Experts of a small language model: 211M parameters.
Below are experts of layer 8 (counted from 0) of a mixture-of-experts language model. Rows are named router (the router's row for the expert), gate (a neuron's input weights, with its number), up (a neuron's input weights, with its number) and show model dimensions 288-335. Each number is 128 + 32 x the weight over its row's rms, rounded and kept within 0 to 255. Numbers have three digits each.
Before each expert's rows: "mostly gets" lists some tokens that are sent to it at least half of the time. This comes from a sample of Wikipedia text that the model never trained on.

# expert 10
mostly gets: " gr", " Mal", " Dr", " Wal", " Hall", " Mil"
router:105116080118062089142136107175113111075172127047154132168114173099109099140093124173193095131108146100139092078138111206132098135132150122107114
gate0:116095154229132102131131150163135119157069088106130199142132109131180148163129166130141111048192129149143157097145140116127200083185112106119144
up0:148127151151127123088111213113156133075127134153138115145148113095132115179087115082172149127130154153110079134093118095121096122162085084150118
gate1:119130113156108134111180237160105174078114184136075135208044123136211149126099123104099171073081116143069177158169136108164136093176140152146155
up1:111068138147081088135149133160137109103171166156085097139080148070166149152082167041145135115045120165161160107150101103075166148141156142145175
gate2:130131158086108079132131134105128253132083099088168134134095093106061104124085123105144112144119126130099146115119134127139147179102120157154147
up2:120098103163170150165090103146166076122076114156115109146065150142127167056135113130169122154157160121160187182096136123165112114127179087118139
gate3:151158164032133119109146103101125115139152119126063121203093185105128121195127203063107135182125140123152136098114177133130090211123092112050133
up3:131118146097145090126148082083136159147177089139080161155070142102040141175146168120116127134153157131137115107109150133113093150118122117093098
gate4:146049124155163127093104119170172152131094151124133137143089157151159141191082136151109161081077056086102156105132121088091157105161122097122021
up4:093088071148136185105098187186153153157139083182139169187077221171179122129120228135098159120108103163152049134062106132083107102144164074082108
gate5:147129142124136162136105151147100118081112145184129112132121128119129174125116083130143154140137088102177154138146150054077095098070144163142132
up5:089159125108109076145104146123095073079137172123115102142118100098065173075100140126106134130089139130117093082150122077108094203082172140072130
gate6:117145108085106109094144201124165080096149145149076127164120160169093095165119125113110122128132103128099165134097165097154209143084120121163126
up6:126208102135139144136166160123100114118163131204107094114142101145119116145164163097110095130083108154084110127135116113140125162153138126101154
gate7:107135117130174072129117168120068158093185165150129088078129158132144077144114097130156162143170143123185119137130136180149174118143100173155146
up7:121091118112149090126160144139088153159208178100124064105109120155158119142079112118166181063146093150153067140097177157150133155145133159159139
gate8:156098108141155116118165109111182123124133173146103167139143127157148170081172140070116132130145132112121106087147141067052130136088113135108107
up8:191189138185168139119157098096080149120163105138120181165184092080063159129166135078109120105125174149175111117110157151136120140111165139120142
gate9:171145147099142097142112101119143158100146128162102174112163106112201065128139077118141125161197122097204082099132115104148124232177182165115068
up9:099103136142121161131148153046120100160099116083145161124146115087159151117102130105100163166181082069164184144179130133162063154150091091110102
gate10:138141127114143116129098114162066080189147142131135124069184176162161103180166113112104103138132050113152124133093126113137161119138150179131103
up10:122123122164076138097141104144110143154178166146144131056154131168128098122104163103073079219087119163134055172082176163129238193153116152178106
gate11:097084179140095146145090092123160127166122094101098151167129156159109166101136105118088154084118087188091145116097056153154158095147066124135148
up11:116080122152077139128089105122141177150091117159128152154146172188129136111156121149119135063154114141125092076144098142115137103154071152111120
gate12:125163156148131092123086141128161105140148113142091123126167112118107109143142137185080131106171118128058185142175097222103125090158098125138093
up12:112137090129102119108178108106114078126132124143122076121136107148128090174139139137086069059128089115139149097181174158151159173168127109098159
gate13:147138164145082095121138148179128146104059175150124206101116135112152119123120141126077159109102121175139145149086107153059056208165111142064099
up13:142118093074133133150102078110088124119150160131158184168155139154170145123115157105114128119109114145190140059143111158147135088144131052127145
gate14:098108136042179073056093118126132089082089158156114078150126085142145151117176147133161137140126171070217086091163122072142108148114078180120125
up14:106101114064153089073128091132090129167092178149108077149106085168125170152147147130155130151117143068212040111136086079152108145133046184081136
gate15:175154134097138111138102119107137103191130081135141099132104148149130166161138107152123190097089150182155126135186072123164168135114141165121168
up15:150117124109161083147085107111107089179091082143143108136102124173119176138158126145113188062115152198147140169175094146104153113110100196114161
gate16:134162104135193178034163125122180135194120094126116146165139054093143100104165161083141127163140168166195160157115139096184088134129147130127153
up16:157096110116174167126125104104160127207129102114155139191161061101125084126118131128102142132183149153131171128111090098133143108129170127146137
gate17:144174080182094189147100144084105117061123075047143090162129125181164145108101117148158146131086106099108132098129142149130144145229103193120123
up17:163124046148147147148083119073132133115131140145135098191141107156125131100142139172168135123111107073137147122136127132173135136154114171143129
gate18:095127105168121144141118161108111156127201099172104150119092172133128105158140107172101197136161096094113141126115148181109152118148086111108155
up18:147098086151099084148117145156122140142125137171107139109129113090151145183106118147106099139124129102163146127093109099074143130135120126121145
gate19:145146123137136097123150086134146141114115131092098127122104141128103109162158156176119181153110193165171096072133074132130114137115118202140106
up19:135122067170140123105110072134146131123051144092061108144157157133098109169117094124133176157139184154178075074132109078098064194068131132150123
gate20:124159113157094156178102133095131145100086131098096110171152183080113080130164155144140152111082157150129146115169133145101149133119090143129143
up20:151174152181074140173127106106121144115111140095096126119151152112127098142175183111177106110110162094148138148163134135111092121122061120144137
gate21:142070178112146149109117157087075115151092108071169139181043143127081130129112112120132126160094147058103143169158140086168117124107120126197117
up21:131156171133169141054106071122112105156108114106138063161096140107088135090124102141164154167135178097133142162161132126113095157132100123203109
gate22:159087117083134095111175089153201129152100115137154126169196158153140154081101144065084129130134132130119164073110072095078155112116137161133191
up22:090146163136142156134175111177182076087058118167090148107056076160106122113096133108102125187096157135134110165081138122084134108178139091155095
gate23:120094116136137159101144135161108176077148139187087123130137126150168142078109134141138161092116158179141180101122156168160207166116123200169077
up23:099109095102137144083147126170107130087143147178103143136150086157151116108165128157186145082129163158131128079112132152117133132102092161170057
gate24:090107130146164117038191126134130105118102137091102114180140093185107121119169154124143102105185137153070116162106140147147108153085128158174128
up24:087127139146152117073200141139162117101159170143170113198131091167128097118091185126077156057186192125085129175105137157076069136102070131119098
gate25:113093137131182124094170076214128178119107115144130056082131112139110109106111136133124112156148082138101143130186108084132124100144095078097106
up25:184154110173136114120085078113131100115137125123123106110123107128210153144149165157139160109118087153099137121131143128107129115129161156101151
gate26:101103106173122128113124110146187119084159141175100128084130107096147112099119134177152150158167169116092109111176110095170156095135125156094091
up26:103178114096122179037130126061153150114139177162149123038098117178132108102112144172083142174092089090097120139149073146120157024131145099139099
gate27:143161125105121194132131110095192121135160183101096107154091099138129136135091128099157126081120171180148118103099119155094217077140103097120078
up27:151108120103094162161099117118137069163144174208158068142119175123155127109206163100119160133151147136154135113084154062116124180088110117141153
gate28:092135077080089122131107112076115158197131082112079090052116180144128115167095075135100145163128055115136104140175126170146185088163107105113136
up28:056106147119159182202109130095140100172160143130103121078096141169072143124118159203134127101064091150183150120221081111123143131126136104102099
gate29:172159118153100118116098097122092155114154088116143159105157138147130189102181200127151120083152101093151144132137148110120092162102128116115155
up29:152149127165140091119100118117114122139129091070159191093132142132157180108161198191178099095139108128163136141167099106131095184114096130095156
gate30:091105113165166143101121210186119141092158145119088113092088179120095115157119144183138138094141126188179139097131144065070152092170123121167114
up30:110090147181166169112148145146121129100138112107111169141121181081064097144153168148119143096151117168126134152100171071052117115172125180142133
gate31:148139170147119098109106152173144107105108093192187092122110163135116199123086146130144163147109150090088102131170133136150106104148142152119154
up31:105127126168085128116141167175128100147126182167163099109119147149165194146042190121218132125121129065115110135132102147164125106127091136149160
gate32:223130139113086143079157100143178108074123089101122107089112124163126116117147062141137138107102131133117139099090174057140109127134121160088141
up32:173175158134077103137130109155185063117120097133076142078133132143156156127091062102114080116099109147162115101116197081141147139124130143153148
gate33:163105111132203097088173136163153067150126152071086145116104177111130133153115107156153063153131093157062151169121176091119139116124071106058171
up33:138177110147174109109095118169155091124148135058105152092114143123131121146120140128128104110162062113108151145116183140129128086159103111118116
gate34:173140111150175105103094132137106129187054129129139122091107125133174133146091129081173146127115121149084087137089155078161149110088121135152166
up34:144121133144132146086091139133135098168046100137081109137110157120165089155112085112140088126094106113089125123092130066109167131069136161147154
gate35:164095169112129140157087159105128104120167112153105128108079164141125075153160158136147098106145088113164159147157107163111160128125085122110125
up35:143130176064123101134116172152144133107123105134108131115102170088123137142167135143114162074131091137205125146184144184148121122153090136116173
gate36:105107132098172139134125142141109132134128135154131105159116124155124100101109180132123102119178108091152148119075152157139156088139151079127199
up36:128113167074137126150142116150102132125128163157141090168108113166121112075088157102176095123201129124159140077070197169108110094130153095154175
gate37:107142161100084074073162118102149093144152103107132107052161171124145127157109081156061164149191089134109151116133143105159102180158169104092120
up37:115123141078086133146091087123107114111086127136088109077187156178084179146099137099157125148108215175160119131109127166139070173155145093131161
gate38:170139128156137159093148156123182119148128145087114138092133196096154121120138149184096143096139095095159140125139125112117113084097132164110093
up38:138104129097147159076157131221138122132094169067104135110079175152160135119115115197123125076162091146177147075115094122119128077092114153145093
gate39:139199107110170127174133131120106146147153158132150175162106126129107163047144109038116112125166137170102099131115130108086195152117145125106109
up39:112199091107194117199162108100068119133176184152129101206102154098102125070163135050150119174141119161136106137123152119134178178116157088100106
gate40:093176103150102107146079137097105097116172113110107101063139149103103104150121162129145162160171222122131176128157182086107161120176125122080152
up40:119117174137171124124153127144095130110197138127149109131176158134074096130151140218140121135101168155152222126142099149105157172135148140059149
gate41:090191114181115090161133141171189144094125121108100158104131121115095142117125174189130079160167148134084173102045127059205116165117107178090102
up41:101099133181149123128117144183081122096126162143075151123134111113131080173132154156094107214148151111063069110068110074176098151161100149065132
gate42:134139158109111148134077147130164133079118175201199121143101148119146138112198101104133108141160057102080123103094170192165189174088157139168126
up42:146156131125174196105086108134117120063078182182207203145139158104173128098180072068121115135188033119095124062100165207169203203080188114181113
gate43:097139104157170163149134085169103143116092178090140158142140134151169142130154127102145158129097119211138142139183134034114140103075122172129169
up43:150134073185215113147113129206135152177144176140188133101122081157127183055126129132180176104075125185160139145175085092133142159124068113115126
gate44:114108175130103161133131142146118098118151111147135122158128112130109138147114115179156163230133096105132176092125177097082128136135106100141171
up44:142138171092171162124127131117135124140150057164126126112082138130151111126123130155091199223142150093091108162191131061054149133124130163131172
gate45:165081146134095147124117056142110143104096141110170161147136172126135133166160134071158165060102145105095161196081140117181156119136142167169093
up45:155104170115093140079127086125139125101113171133182119124156137130148127124165159109151169084065140109095128188094151122108129107107105162098074
gate46:109121115218097139096150116095136127104088190119128039102148161211165121120106223134098098150123144112104171130117179161142119148142134110122137
up46:111072095150126112131087167153080128115072110143113059113172116161114148075131167148159138144121115129058122164110136165094165184176137112167173
gate47:126155135124135149134135169125150128138160125149105079106123147106078145170083125140156087041158145136087159166098050134144099095141118144121081
up47:162137103142137147150122179093185151143120058103112098108113138111073113168107132165115158057044108132078124173079108129148131085111147133161077
gate48:107066124123115163084118160128078148133088154177110168074097131085121078119084073107102135145174177046151179126096085114150106168121171176117153
up48:140095136072141156069130165155105137090082145146104127083141104127125069145117087139110124130119172024187133134104053133116075176105194231108147
gate49:204144144164084086147120148097143124142170112138115142116145145101163102112168138104127090110106163133158100052160086133142203118127087119089131
up49:213152115172142096162093110118147121160104080068148093103148057161161090186114087095162124116067124093114116096162129095145145154131151134172124
gate50:099099120122149119059171101144163120149094133082122139155178184137130137113146079154212100179109137153171145119160161156139163150133107146095082
up50:147128067155115100104160134139144152115113137116107203130151061109116130085113103087201130140132188131101170128106114111155193150121104117164129
gate51:025142119140115068136143174099132146095138123135157105142133100189148083111112119106165158137120152143144187111212193167125159157161145110106118
up51:148186182089139141097134204088157144099085134188090131143132168106139145130128151118099103155123137091090124089180156113167154125119165166116154
gate52:129048139102151148089126136113155143079152123190121084152137099124140125095188168130138127119108108120182095172070105134123120129166120104206156
up52:113104139105165145087121131137109110068171097146121060153125104163166093122153162107130139140098130167162095151089109112116122140168125109165154
gate53:070095135139135165118154127120099139109192133166127179118137152131119138195107114093128102096170167145129209104207105147082137122137135136135127
up53:101121192141087135125133116187193195142119131104122143163159104118187150087131131075098171089121169182108135137133135163173025120164115071125147
gate54:093120082179114140074197154179122138132140083141128129081107114134132127131112120096116121140130109170121163111135095119130099148138042145117127
up54:136144115163157190051146149144112048145096102025140131151128165137099111093103157153117127134126140116111173110211109094134123195136158088149126
gate55:144138119097169087144109134118174146146137181137101161144184114172129174103141156055166081120132122115115083136157156105100124138094122129175138
up55:125179115115178120082085162137139178196155129169101188124189102149131152120099158074129136127066066113078124098164153143087155135090122105155159
gate56:073089118160137169158138130126141104169099160158196176152117104116116097211150110052150141162155138111100136125163130094142161118157115152120130
up56:157143110209111095090105096126150148117117097118113073194125150189087125089133185116135109131129118118159155059140178137072164135080203134123104
gate57:077101103134152111132125181139127187126122158105131151199120122134154184115135147152138144116108129085197171086107186105118091190060112140136095
up57:121088092116129126087110158122115144152139119084143164165104131127161186146163147168161115117078101084162145096125174104140092208056133134121129
gate58:060072123151096100130206207065108138115107128179121159113114162114111162224087145128204178062116111118140110191061080145158107132091145163160115
up58:111101131127168147101104134072092147076169169142138079106135125099181176140138149164146152089119111114193128170132107122167164112172090134127132
gate59:176130181114146115116123117122085183129148147124116166106186141130139148120100111156082139149145164108114208147189107106135134151147129140133101
up59:176188113183138131147154111104164146183094148110157179158111159190183121094118067109136160118156088151094196127128119117104142101122145127159174
gate60:143140114129123152150116147139152192108189101101134134139119131121163191192158043111082097174149136164182157132153177078110065159119097144128125
up60:106149166109123134104120155156153198110186159109129135110092130152160195175170107111071110164190183133176150136164159107112104126100100182164124
gate61:144131077144129110166174156105144159117160113138078137145126094150077057085155109103087129108116061144163141132147160120144180108131127103094154
up61:139128065121099161130172118107152154108146147106114116150112079147116102127150145085074127170151084145169139124136132119126150099133116034128168
gate62:145212128159086122130145147173136121104116141136151125123132122113163134159073162165192180163106107196143138092100167177164129137157049130123083
up62:106118078113134123112144155177085084159101163138154130107096145153095097168081207129165130169144127128164105115097080144158101143183088133143141
gate63:176148064184118057156178164132146118134144118155137114200117149095064151149106187142162136112102115156169110168167152133132133133135125127129112
up63:177159159110102145133174141118170138116134126113166088109131157114095143157104147177060171112130088108095101136111159114096157089123096140087108